Weights of a small mixture-of-experts language model, trained from scratch on English Wikipedia: 8 layers, 24 experts in each of 7 layers.
Below are experts of layer 3 (counted from 0) of a mixture-of-experts language model. Rows are named router (the router's row for the expert), gate (a neuron's input weights, with its number), up (a neuron's input weights, with its number), down (a neuron's output weights, with its number) and show model dimensions 64-95. Each number is 128 + 32 x the weight over its row's rms, rounded and kept within 0 to 255.
After each expert's rows: "comes before" lists some tokens at least twice as common just after its tokens as in all text. This comes from a sample of Wikipedia text that the model never trained on. Tokens count by the router's weight.

# expert 7
router [153 101 114 107 122 181 148 121 124 151  72 140 179 156 107  96 136 189 125 130 181 126 169 105  84 175 156 108  68 128 153 110]
gate0 [103 102 169 117 126 141 144 147 149 156  89 124 116 112 145  88 103 100 107 205  93  92 196 116 141 120 117 158 144 149  99  92]
up0 [107 175 110 101 166  80  84 149 158 148 144 117 156 124 115 123 102  57 126  85  96 143  61  82 124 125 158 148  70  89 136 176]
down0 [132 117 172 164 136  99 143 129 146 117 143  99 113 127 153 150 100  91 144 140 136 194 123 139 119 143 120  86 106 170 124  94]
gate1 [ 93  75 142  72 134 118 160 167 158 102 152 166 140 155 135 124  80  93  73  93 156 123 127 126  93 202 110 153 133 137 164 139]
up1 [ 79  79  96 137 233  85 161 129 144 140 134 123 163 179 161 141 131 163 131 105 116 121  92  85 134  58 142 193 113 165 146 133]
down1 [145 197 168  99 142 178 133 130 160 150 141 177 109  87  97 113 160 153  54  90 175 105 111 159  88 114 120  85 163  93 103 121]
gate2 [172 169 117 115 125 136 112  68 121 118 149 104 183 124 125  52 166 135 151  88 156 122 148  78  99 100 134 135 178  45  78 136]
up2 [116  98 137  83 113 147 168 128 139 146  64 127 184 120 125 155  97  82 190 139 157 101 196 159 148 154 136 136  97 126 174 188]
down2 [ 76 180  87 105 176 153 196 143  94 123 143 127  75 179 144  83 130  84  93 143 125 104 129 121 130 102  82 108 105 140 151  89]
gate3 [116 122 133 157 127 152  91  63 121 128 127 132 143 162  80 158 102  70 153 171 150 148 113  82  62 156 168 177 116 198 141 108]
up3 [100 128 141 117 125  99 165 176 141 162 102 116 149 110 131 101 124 132 158 164  99 154 134 168  99  51 101 111 155  73 151 155]
down3 [111  88 121 111  77 123 158 113 108 144 110 164 171  88 119  88 181 142 160 186  86 126 126 167 129  95 186 131 107  99 103 207]
gate4 [127 108 156 118 199 136 202 160 155 163 136 102 115  94 123 168 152  89 135 131 148 109 116 109  74 142 109 173 117 105  60 148]
up4 [ 83  77 153  89  97  76 156  86 190 133 149 108 170 106 169 154 253 109 136 133 139 112  90  81 116 110 152  96 155 140  97 137]
down4 [131 127  99  46 152 111  99 147  97 174 132 124 107 136 196 148 126 112 168  90  97 138 125 178 168 106 129 104 155  43 147 112]
gate5 [115 169  85 101  82 152 116 183 115 173  93 167 162 126 125 182 136 108 111 111 162 148 139  90 202 110 150 148 152 117 141 116]
up5 [100 132 115 108 134 108 189 104 147 111 111 132 164 114 174 156 178 120 194 107 121 141 155  99 156  79 125 112 150  78 135  82]
down5 [146 171  92  61 143 104 122  87 174 114 147 159 116  88  64  86 140 144 121 131 106 113 153 179 169  90 140  97 158  79 176 154]
gate6 [149 138 104 102 137 146 138 107 135 109 153  88 151 158 169 131 100  70 147 124 127 168 113 142 107 179 106 190 119 182 177 105]
up6 [105 122 154 131 179 150 137 115 114 143 140  10 109 127 117 167 130 147 153 115  72 131 100 132 122 136 122 133 115 143 149 179]
down6 [140 152 106 128 163 106 148 176 142 167 125 151 115 153 100 142 110 151  80 154  75 159 135 133 127 159 109  81  92 153 193 161]
gate7 [ 61 167 107  93 152 150 124 170 108  80 110 233  47 159 117 125  99  90 132 106 131 117 155  30 117 158 172  94 145 121 129 159]
up7 [126 150 124 136 104 108 156 105 144 126  95 106 130  67 122 116 154  85  99 124  90 111 140 179 153 161 144 113 120  68 113 110]
down7 [181 159 137 173 114 142  93 115 145 110 129 152 160 113 122 162 138  89 128 123 146 132 133 124  59 147 124 193  90 169  85 162]
gate8 [151 125 158 160 101 114 102 114 114 131 143  71 147 105 161 145 157  67 114 189 150  95 127 120 144 126 129 128 102  58 139 127]
up8 [126 115 143 146 150 111 205 190 118 172 133 170 104 152  97 110 165  82 116  99 125 141 116 146 141 149  71 106 124 207  90 109]
down8 [110  97 170 158 174 157 139  72 190 194 143 113 114 122 127 128  79 130 161 165 186 123 129 167 108  87 120 146 103  96  66 138]
gate9 [ 89 195  92  89 144 187 136 123 108 147 160 120 126 155 102 130 123 152 160 172 193 130 156 135 152 108 115 119 184 155 168 150]
up9 [110 146  96 142 155 181 153 107 216 111 134 128 133 116 152 207 174 127 148  92 155  65 186 122  46 125  70 127 203 170  99 168]
down9 [152 142 117 149 179  85 119 149 118 181 121 106 169 145  99 122 120 115 194  83 147 125 105 112 167  96 102 103 167 130 100 170]
comes before: " ", ",", "ission", "ore", "gress", "ulation"

# expert 17
router [ 77 131  86 158 186  96 145 123  77 126  86 136 113 161  95 121 113  39 163 149  67 100 189  87 117 135 132 204 134 133 115  63]
gate0 [130 148 111 102  71 106  83 139 116 151 163 169 134 120 157 186 172 106 123  69  70  90 144 179  95 161 173  95  92  83 114 152]
up0 [126 118  89 105 106 201 101 137  83 121 118  95 120 118 122 131 116 126 127  67 146  80 130  93 176 159 157 105 208 125 118 181]
down0 [129  85  88  97  85  75 151 115  89 160 134  82 103 101 120 168 125 111 150 130 109 113 128 105 162 115 125 144 146  48 100 142]
gate1 [ 83 118 152 140 109 107 114 128 149 130 139 163 124 153 103 196 193 101 122 143  95 154 111 169  94 100 134 123 138  65  86 130]
up1 [106 156 121 141 157 115 132 123  73  77 111  96 123 178  88 185 215 177 150 170 133  81 106 100  72 123  70 134 145 212 171 154]
down1 [ 94 174 130 113 182 119 100 114 139 124 171  95 109 111 102 168 127 123 159  73 112 182 130 137 139 138 102  49 116 108 143 129]
gate2 [124 149 124 191 103 106 159 146 108  83 147  41 133 122 140 138 155  83 114 150 154 116 163 133 156  86 140 160 137 163 147 125]
up2 [130 165 173 126  98 121 148 139 102 113  68 127 145 169 140 128 112 163 118 140  63 158  89  67 129  71 139 102 121 121 132 100]
down2 [114 159 146  77 163 141  89 149  44  92 126 126 133 126 167 148 114 165 149 129 139  85 166  94 153 143 145 141 116 110  84 100]
gate3 [ 86 174 162 155 108 148 119  70 105 102 120 140 152 151 112 104 135 129 193 153 108 118 145 175 124  61 135 162  93 150  91 108]
up3 [170 172 100  98  76 151 148 102 110 101 143 124 155 105 165 109  78  59 109 112 123 146 136 143 105 131  81 151 145 111 152 143]
down3 [107 211 162 143 120 182 180 127 137 122  97 212 122 147 118 113 165 191 131 102 140 162 132 172  90 120 175 162 156 201  55 144]
gate4 [186 164  79 158  85 102 110 157  75 117 191 139 160 139 158 139 140  80 134 175 156  63 143 123 137 154  97  63 124 135 132 163]
up4 [159 149  47 123 134  73 119 179 137 112 128 110 187 108 171  84 127  53 163 155 112 156  70  64 123 144 142  94 111 160  98 122]
down4 [115 181 171 147 170 172 164 127 109 121 114 106 156 172 103 137 122  82 114 143 119 160 126 112 135 130 125 169 134 177 129  88]
gate5 [161 136  47  98 104 174 179  84 131 137 100  80  64 109 145 125 103 154 127 154 196 131 168 163  73 124  92 165 175 145 145 120]
up5 [146  65 148 175 113 141 150 118 127 145  91 176 121 164 169  92 169 179 117 109 132  91  98 139 115  95 123 100  93  70 133  57]
down5 [117 102 113  89 153 124  81 209 136 133 125 147 113  67 137 103 146 169 140  32 164  73 136 107 107 161 151 112 139 178 171 117]
gate6 [ 44  46 132 152 124 112  99 152 154 146 116 156  50 104 168 165 140  58 140  85  69 168 136 140 111 119 131 114 105  96 118 134]
up6 [118 151 168 140 183  74 124 207  46 123 170  66  94 194 123 192 104 128 142 117 130 108 136  86 115  99  90  69 154 172 157 131]
down6 [172 106  92 117 155 143  76  68 121 127 162  85 130 106 133 177 110 173 130 161 139 133  87 117  81 156 158 119 150 104 120 146]
gate7 [136 131 116 167  78  90 137 178 105 131  96 132 109 128 137 187 170 205 164 153 141 119 145  67 125  81 109 123 151  87 148 125]
up7 [162 125  86  55 129  54 115  82 119 138 130 128 141 138 163 103 158  60  84 155 116  68 106 158  61 158 164 126  62  86 126  53]
down7 [128 166 133 151  67 112 121 158 129 161 103 157 138 128 131 163 168 106 153 116 152 108 131 146  76  87 151 140 100 157 142  83]
gate8 [ 91  85 125 161 140 171  62 129 116 138  88 108 144 110 124  61 101  94 115 143 166 116 128 129  63  73 133 101 132 124 138 124]
up8 [ 85  88 115 157 142 147 128 162 128 162 117  90 106 200 131 121 130 115 113  94 125 123  73 105 134 123 102 131 101 140 177 100]
down8 [185 154 138 107 152 118  82  92 135 133 103  50 137 162  65 150 114 105 116 121 151 106 146  61  79 130 150 128 105 124 140 128]
gate9 [124  82 150 150  65 107 159 108 160 121 100 162 113  98  73 195 181 130 154 111 134 164 112  76  63 110 148 178 157 152 130 135]
up9 [116 129 139 100 142  69 116 115 141  95 122 125 176 149 156 125 157 133 163 126 122 133 120 121 110 160 170 104 117 109 117  65]
down9 [159 116 118 109 104  91 166 104 111 152  68 164 141  74 109 118 155 102 134 128 170  77 122  96 114 164 130 117 111 141  95 144]
comes before: " |", " (", " and", " The", "m", "ved"

# expert 15
router [131 197 110 122 114 180 156 152 152  98 136 148 140 128 112 124 131 141 178 166 192  99 131 174  91  57 115 163  79 148 108 106]
gate0 [187 119 169 115 173 139 135 125 114 151 143 104 134 174 160 125 119 114  72 167 122 132  86  47 103 127 172 114  87 158 142 156]
up0 [130 140  97 138  97 143  99 126 141 115 143  84 139 137 148 148 134 112 109 110 128 106 198 135  80 132 151 106 158 113  94  97]
down0 [137 171 198 173  91 128 108 165 131  83 151 124 126 124 126 165  92 129  94 133 148 117 163 141 119 106 154  92 129 148  99 130]
gate1 [160 172 149 144 153 185 153  82 122  91 172  77 121 134 155 106 156 154 133 142  57 202  54 170  83  93  77 149 100 144 118 104]
up1 [182 140 177 102 104 180 125  98  60 118  65 114 168 106 109 142 150 162 167 114 126 139 102 151 107 148 200 120 161  90 189 141]
down1 [136 162 141 169 111 114 149 121  89 156 109  70  75  92 126 110 167 120 110 165 158 118 121 157 142 184 168 125 131 155 118 126]
gate2 [157 133 143 115 127 104 127  78 106  93 110 157 162 134  99 144 152 187 177 125 135  97 119 129  57 181 117 146 108 124  78 150]
up2 [ 63 108 123 159 122 120  95 188 115 152 169  71  94 162 148 153 174 173 112 143 123 156 129 154 144 131 165 122 143 107 120 151]
down2 [101 100  96 106 116 168 160  79 102 125 133  96 110 140 138 132 113  98  97 156 126 105  89  72  51 191 110 121  75 147 125 126]
gate3 [ 55 154  96  48  99 134 106 115  95 138 114 145 101 129 145 108 139  86 185 127 134 140 104 113 144 101 112 142 118 208 111  59]
up3 [182 133 147 163 146 121 112 143 179 116 151 110 130 131 141 138 133 172  88 130 174 126  94  94 114 151 167 165 132  59 147 173]
down3 [103 136 149  91 183 183 127 110 105 112 113 164 106  79 107 110  80 177 146 126 174 144 174 158 123 116 168 155 132 159  98 175]
gate4 [165 135 131 116  78 111  48  81 146 110 132 195 117 165 136 169 143 109 157 107 128 174 108 105 112 115 241 136 134  90  82  99]
up4 [178 143 137 115 122 134 177 130 154 131 157 112 164 104 144 158 115  71  90 172  89 104 168  97 150 176 126 118 104  51 126 141]
down4 [ 95 133 107 126 133 120  79 108  78 137 157 111 134 147 121  24 134 184 151 136 101  82  74 190  83 114 184 114 136  97 159 175]
gate5 [102  63  96 180 122  86  89  80 194 145 132 123 119  43 140 182 125 137 114 118  93 153 143 154 156 174 123 161 139 152 104  77]
up5 [151 110 150 159  65 148 114 108  71  70 104 114 107 112 178 118  93 106 123 130  43 141  82 112 160 136 121 137  80 120 141 117]
down5 [100 135 128 150 111 122 107 152 152 107  74 106 141 143 149  83 120 120 115 117 137  93 123 110 173 102 188 184 178 181 147 200]
gate6 [105 127 115 148 193 126 173 155 140 152 167 140 102 158 177 148 124 154 166 123 151 127 107  58 115  94 155 169 141 139 160 207]
up6 [117 160 168  97 119  90  88 128 115 139 126 165 112  58 116 146 155 141  89 132 128  99 179 152 172 114  97  37 154 125 123  85]
down6 [162 170 162 122 204 159 119 190  97 209 115 149  91 105 130 160 158 142 135 110 154 121 166 134  89 103 119 113 128 106 141 145]
gate7 [124 114 134 161 136 107 164  90  85 131 103 182 191 134 122 250  85 153 115 131 121  84 121 135 128 166 106  81 161  97 143 163]
up7 [117 118 135  97 123 128 137 131 157 165 133  42 146 108 164 142 193  98  99 137 141 120 111 142 105 102 127 137 115 125  92  71]
down7 [154 123 123 192 116  95 133 115  95 147  89 125  88 135 122 118 167  52 128 122  99 202 111 140 187 161 196 133 117 140 149 145]
gate8 [165  99 151 119 142 137 130 150 155  86 126 138 146  68 148 122 104  92 138 120 100  88 123  79 192 103 141 121  92 113 124 144]
up8 [100  83 119  93  70 125 157  86 195 142 141 157  83 121 111 127 115 126 151  98  80 101 126 114 101 104  96 133  85 125 136  92]
down8 [114  67 104  97 104 151 121 132 136 107 108 137  93  73 116 158 152  68 132  65 162  95 107 161 139 170 115 136 133 119 114  86]
gate9 [114 148  82  96 116 114 128 142 127 104 165 147 117  74 155 181 119 123 148 120 167 110 120 102 101 122 176 143 133 125 145 166]
up9 [139  66 119 153 109 136 151 106 114 181 130 103 104 144  98  56 111 121  63 156 107 217 111 144 141  99  81 126 147 161 110 128]
down9 [ 71 159 102 103 130 107 144  78 137 157 164 111 141 113 149 122 187 161 131 159 135 164 119  68  69 162 175 136 146 191 199 152]
comes before: " |", "–", "0", "5", "4", "6"

# expert 19
router [120 153 185 115 143 119 144 152 144 143  83 137 151 123  78 141 155 125  92 115 116 115 116 158 128 179 152 105 130 126 125 140]
gate0 [109 156 192 150 147 168  82  66  98 144 111 127 167  78 150 119 126 137 103 120 104 121 163 155  88 148  81 122 147  71 142 118]
up0 [104 118 102  82 115 102  84  93  97 124 120 156 115 117  95 116  97 216 164 126 113 158 115  97 125 121 131 113  91 144 146 155]
down0 [186 105 137 134  75  61  77  97  86 162 121 135 114 108 145 175 161 155 147 163 134 121  90 165 142  93 126 108 110 173 117  95]
gate1 [115  63 145 136 155 154  84 110  96 118 120 113  56 160 174 156  97 113 118 167 154 132 137 139 146 172 130 155 128 118 139 145]
up1 [143 125 150 137 160 116 102 136  77  86 143 125  75 128 113 187 103 120  95  48 173 179 126 129  99 140 138 175 117  27 185 176]
down1 [162 131 106 117 162 143 139  78 129 223  92 134 186 112 120 165 172  89 156 112 146 106 159 121  94 158 196  80 118  93  95 160]
gate2 [162 176 150  63  99 132 125 161 191 115 111  80 108 170 113 104 195  97  99 136  59 179 153 122 109 154  87 108 112  72 130 182]
up2 [133 143 200 121 160 190 138 103 117 127 107 126 115 164 165 133 126 152 106 110 102 158 206 117 120 147 183 154 103 154 114 103]
down2 [145 145 132  91 176 151 135 131 209 175  81 120 111 152  92 148 174 184 108 118 102 143 151 150 111 143 107 160 189 157 142 136]
gate3 [159 160 147 164 145 128 129 107 133 185 114 128 148 134 179 152 106 108 101 141 121 194 135 106 157  82 123 154 117 132 112  82]
up3 [134 101 142 107  98 106 145 101 153  63 110 161 126 119  86 112 190 173 165 162 157 130 196 106 155  83 152 113 136 132 133 108]
down3 [128 138 143  95 157 100 102 163 104 134 154  77 146  77 116 127 101 131 134 161 156 136 142  83 122 129  79 139 158 147  93 132]
gate4 [130 159 187 135 189  89 140 143 117 163 117 132 153 123 103 128 116 111 150 136 176 154 176 167 152 100 126 141 108 165 107 189]
up4 [132 109 105 119 153 139 195 185 159 132  69  88 124 153 173 103 169 136 178 160 152 107 116  15  80 145 108 120 109 138 159 192]
down4 [158 173 121 115  89 108 101 120 155 178 141 123 143 106 197 208 107 141 131 162 115 119 117 120 134 126  91 161 140 122 146 117]
gate5 [114 128 176 154 108  62 148  53 140 136 133 189 112 135 128 128 139 182 186 114  79 110 137  88 124 110 134 129  87 131  98 161]
up5 [100 116  91 135 144 214 111 202 159 153  94  51  77  75 179 139 171 118 105  94 114 116 139 214 128  99  99 167  80 113  88  88]
down5 [210 110 177 124 125 116  91  97  84 127 145  41 143  56 114  50  95 139 121 171 174  59 166 103  78  80 134 118 131  96 136 111]
gate6 [121 128 101 151 168 137  99  95 179 111 118 179 181 145 160 114 121 152 129 126  95 111 194 122 153 139 243 147 121 133  81 145]
up6 [146  76 148  92 135 102 163 132 162 116 155 118 123 155 144 219 144 126 152  96 149 180 138  94 191 126 130 106  94 120 155  78]
down6 [125 125 131 126 133 135 159 129 135  94  99 166 118 151 173 160  58  53 194 124 154  89 117 189 109 165 102 173 142 127 103 120]
gate7 [171 190 152 138  87  83 133 106 123 104  99 123 153 112 158 181 106 126  92 147 121 116 163 163 201  55 167 148  61 163 114 207]
up7 [179 123 165 134  92  88  73  95 130 148 156 145 145 107 166 177 147  80  96 191 146  92 157 121 123 126 147 143 153  89 151 143]
down7 [146  80 100 106 149 170  90  92 101 124 130 121 108 133 143 126 112 186 111 156 123 100 126 152 142 142 126 164  53 161 187 119]
gate8 [169  64 126 151 131 123  68 148 145 169 139 151 163 110 149 114 134 170 128 109 139 130 104  95 204 179 174 102 109 114 104 150]
up8 [147  97 118  99 162 137 112 119 123 154 149 129  76 113 170  93  95 171 156 161 184 174 114 174 162 175 130  80 109 120 102 155]
down8 [ 78 186 108 109 114 211 143 132 141 125 169  81 152 111  86 144 162 124 134  43 116 179 150 140 151 134 196 147 159 113 121 192]
gate9 [171 129 139 131  86 146 111 142 163 124  86 133 188 155 110  86 151 174 164 176 148 157 120 161  85 151 141 188 155 119 150 150]
up9 [ 84 196 162 142 110 121 165 115 166 145 125 125 155 142 139  88 140 181 177 141 134 121 153 109 168 126 105 147 101 117 129  80]
down9 [ 97 177 184 106 146 111  93 130  96  65 152  58  97 102 114 150 158 162 204 133 134 166 132  39 107  76  86 119 151 121 164 126]
comes before: "0", "9", "8", "7", "5", "6"

# expert 2
router [150  89  65 146 107 126 129 158 151  80 176 109 143 124 159 159 135 110 125 118 142 141  73 174 137 154  93  91 197  83 121 158]
gate0 [149 155 164 137 102 154 125 120 103 148 103 147 115 147 136 136 154 107 162 166 111 104 153 142 100 125  75 100 123 121  77 127]
up0 [162 114  69 158 122 132 193  97  95 173 127 152 192 143 155 111 107 140  59 136 182 132 126 182 123 139 110  77 165 167 176 118]
down0 [189  71 191 152 196 105 149 115 120 114 150 147 142 122 132 121  74 113 154 101 155 137 112 142 151 115 172 116 149  82  93 105]
gate1 [116 113 119  93 137 130 132  83  84 130 184 128 114 103  96 142 170 155 118 111 122 173 166 127  79  84 153 106 145 188 131 163]
up1 [145 181 139 107 152 156 117 183 127  79 127 135 134 100 122  63  96 142 150 156 111 153 110  55 114 135 105 118 102 213  99 120]
down1 [109 112 135 123 130 107  88 131 114 135 111  97 160 205 128 111 156 154 150 180 108 109 116 106 198 102  97 100 133 120 116 163]
gate2 [115 126 136 107 154 123 146 126  70 196 123 168  78 107 141 153 145 144 120 120 112 126  93  99 153 150 134 137 154  98 116 139]
up2 [178  55 167 137 167 144 105 145 127 155 112 197 135 126 132 177 117 127 140  94  94 139 162  95 144 119 148 181 123 117 139 176]
down2 [164 172 122 125 143  97 124 116 149 105 131 184 140 169 121 132 134 106 181  71  90 134 183  98  86 165  97  97  98 115 133 140]
gate3 [105  99  88 176 159 120 123 134  85 149 148 135 105 108 159 111 183 140 114 117 126 106  82 150  82 154 142 180 141 120 168 103]
up3 [ 74 151 166 170 126 127 187 136 126 122  68 132 107 149 154 150 113 120 123 173 101 132 152 140 112 107 179 142  44  98 107 120]
down3 [143 163 155 138 134 129 126  75 134 134 119 146 145 113 112 127 161 135  93 132 170 115 132  73 157  87 101 117 173 119 113 110]
gate4 [141 136 128 135 148 130 149  70 142 192 152 132  65 193 161 111  81  77 133 143 108 103  98 138 182 141 119 116 109 126 151 126]
up4 [ 67 192 115 159 122 184  78 155 129 141 135 106  75 160 162 123 103 153 177 208 158 116 105 118 178 134  95 110 114 175 155 102]
down4 [129 152 125 117 141 134 106 143 107  95  88 169 168  85  93  71 164 141 128 165 170 116 102 142 136 198  58 116 148 126 110 128]
gate5 [ 65 165 139 158 156 171 143 167 147 107 168 180 156 165 144 140 133 114 170 184 154 118 155 150 102 145 135  89 121  85 113 153]
up5 [105 180 125 117 105 100 110  84 100 112  82 194 152  85 121 132 115 124 161 125 132 156 184 135 137 161 128 165 141 113  67  88]
down5 [117 144  96 153  78  99 126 101 132 122 101 197 164 118 118 132 127 101 129 139 104 124 126 132 106 105 132 170  80 164 122  79]
gate6 [ 64 138 177 146 124 148 119 132 205 134 172 121 143 149 154  80 134 168 168 121 109 130 159 105 143 131 136 134  96 191 138  97]
up6 [131 136 118 114 191 116 184 166 129 145 109 181  48 159 128 193 184 128 110  95  66 127 171 174 143 151  99 114 158 113 132 120]
down6 [168 118 154  83 145 100 153 161 147 160  89 129  86 158 131 153 149 129 165  85 144 142 106 138  93 126 104 111  99 220 111 153]
gate7 [157  77 126 140 105 158 123 163  94 109 117 180 122  87 160  74 100 122 162 119 143 158 102 143 119 180 131 172  80 140 111 198]
up7 [113 151 108  78 193 123 172 137 101 139 152 103 163 129 187 132 113  59  76 139  50 122 115 142 128 150  95 128 154 165 138 109]
down7 [ 91  57  90 115 158 119 145 129 107 114 132 194 124 147 170 128 168 144  43 111 114 135 124 134 132 108 143 119 145 141 133 185]
gate8 [ 93 173 124 139 140 119 120 112 102 123  92 141 128  64 135 119 146  96 217 124  88 116 117  64 150 159 113 124 174 133 164 118]
up8 [146 135  50 203 125 104 181  91 118 162 101 160 127 102  90 108 141 197 123 126 134  89 177  98 126 125  92 135 105 110 150 151]
down8 [139  89  84 109 149  67 153 170 101  86 143 118  92 118 136  84 174 160 149 117 131  88 167 145 130 138 185 179  89 120 141 160]
gate9 [210 133  64 103 122 145  87 119 122  92 139  93  95 164 124 109 149 123 140  76 150 151 133  94  63 153  55 174 104 166 102  86]
up9 [120  62 151 135 104 112 144  90  24 118 138  85 152 129  83 118  79  95 152 153 143 150 144 120 179  93 157  53 137 127 164 153]
down9 [103  90 156  82 163 147 179 111 127 100 117 129 167 181 149 139 106 158 129  98  90 171 139 136 112 111  94 151 183 161 154 119]
comes before: " ", " Born", " List", " B", "=", " •"

# expert 21
router [192 222 134 126 153 112 126  80 131 126 135  95  95 141 160 194 150 104 164 129 101 104 157 112 145 146  86  86 189 117 132 162]
gate0 [117 182 119 118 134  81 125 122 133 136 117 102 145 156 136 129 147  87 122 112 138 126 120  94 154 116 107 198 106 107 125 159]
up0 [103 141  94 121 148 132 117 127 166 167 136 142 178 136 129 151 111 105 124 101 108 121 135 132  91  53 138 103 143 166  41 125]
down0 [ 78  69 108 115 148 140 105 126 122 111 127 105 105 117 131 107 114 155  55 151 207  77  82 111 135 118 163 113 159 149 132 116]
gate1 [167 122 115 187  94 177 150 148 105 123  75 114  87 164 111 144 135  77 178 153 153 164 155  99 153  78 148 128  96 170 178 171]
up1 [ 96 121 168 113 137  89 137 134 187  61 153 127 207 102 160  81 127  91 103  51 155 135 222 118  77 113 139 139 129  83 104 129]
down1 [135 113  99 166 137 143  58 126 110 139 116 126 114 137 148 110 152 121 173 124 105  84 144 136 109 149  48 123 118 140 192 133]
gate2 [ 93 104 180 138  91 117 138 123 131  99  91 135 106 115 125 124 164 120 125 144 157 136 127 117 121 102 131 130 138 115 153 125]
up2 [126 157 159 143 140 223 144 120 115 133 121 118 107  87 145 128  92 139 121 134  60 107 115  93 122 137 195 141 132 169 106 165]
down2 [ 89  80 158  83 191 146  92 195 132 148 163  89 124 105  87  76 159 186 118 146 129 110 103 128 131 110 106 150 161 211  80 179]
gate3 [184 144 126 143 126 145 136 146 152 135 169 131  97  92 160  74 163 132 119  74 135  76 107 168 100 177 106 149 158 169 129 128]
up3 [152 141  96 112  92 134 144  73 105 131 100 111 175  82  76 177 108 123  92 188 127 113 108 145 178 171  54 122 180 162 118 126]
down3 [151 112 168 177 190 152  65 165 140 194 104 137 101 145  97 205 191 132 128 122 169 172 153 140 141 143 154 122 128 119 120 160]
gate4 [133 141 111 123 123 105 113  88 110 194 177  88 163  80 139  78 192 110 135  63  65 139 128 163 116 151  90 168 120 136 144 176]
up4 [131 159 140 105 152 165 101 143 168  75 111 101 107 152 133 132  75 224  52 134 144 184 170 111  83  98  95  89 179 162 146 145]
down4 [174 140  85 163 157 147 132 107 120  81  83 124  94  78 102  92 138 102 145 178 129 135 162 117 114 115  47 113 141 165 105 146]
gate5 [137 153 169 114 111 100 105 141 103  93 112 134  27 186 167 127  91 181 152  81 122 166 104 157 112 132 133 127 105 111 132 126]
up5 [139 151 121 138 112  32 139 178 117 141 159  78 126 163 105 158 177 140 109 141 190 138  86 130 116 141 130  92  94 158 161 179]
down5 [168 109  97 128 112 106 113 105 136 155 110 172 123 157 131 160 161 127 164 118 127 105  93 130 123 165 105 116 145 138 104 189]
gate6 [129 110 157 172 146  95 119 111  33 128 145 145 187 155  39 121 130 177 202 157 136 194 154 120 140 132 175 114 221  97 139 147]
up6 [171 134 117  95 131 142 115 120  93 131 162 110 102 212 104 112 133 184 128 110 139 162 123 124 135  82 186 117 181 151 170 137]
down6 [145 148 125 135 109 136 171  99  93  88 139 108 106 129 102 145 123 154  89 149 142 108 111 150 138  93 147 128 151 117 108 142]
gate7 [183 127 109 192 109 150 152  94  74 180 154 118 151 121 140 126 165 156 100 159 167 163 113 122 143 128  94 143 225 103 131 155]
up7 [152 150 130 137 115 141 137  52  91 115 111 222  60 104 111 132 131 182 122 107 161 142 155 192 106 141 150 146  80 119 160 168]
down7 [107 136 196 143 100 132 118  81 145  66 168 124 154 146 121 199 150 124 134  86 125 124 131 131 140 136 134 107 137 110 102 153]
gate8 [ 87 149 102 164 102 119  74  73 155 166 170 131  79 117 161 156 133 149 152 143 159 146 136  60 193 103 142 150 121 179 191 138]
up8 [111 116 167  80  70 118 120 168 117 115  34 126 100 159 122 131 135  95 119 118 175 141 109 103 127 147 124 129 115 146  65  76]
down8 [ 83 104 137  99 226 162 145 152 109 132 106  76 138 142 156  99 117 136 110 154 130 159 133  71 164 134 123 112 130 107 114  92]
gate9 [155 136 165 109 105  87 120  57 143 136 141 116 113 162 100 135 103  84 150 139 135 112  86 142 115 127 153 156 137 134 115 115]
up9 [163 147 178  54 119 154 192 119 117 141 118  82 133 162 116 143 149 136 175 132 110 124 139 142 108  98 127 156 181 105 142  84]
down9 [191 167 173 133 135 109 198 168 142  94 165 136 148 132 163 125 150 153 137 156 140 104 152 145 109 161 108 119 160 124 152 101]
comes before: "|", "\n", "-", "The", "==", "In"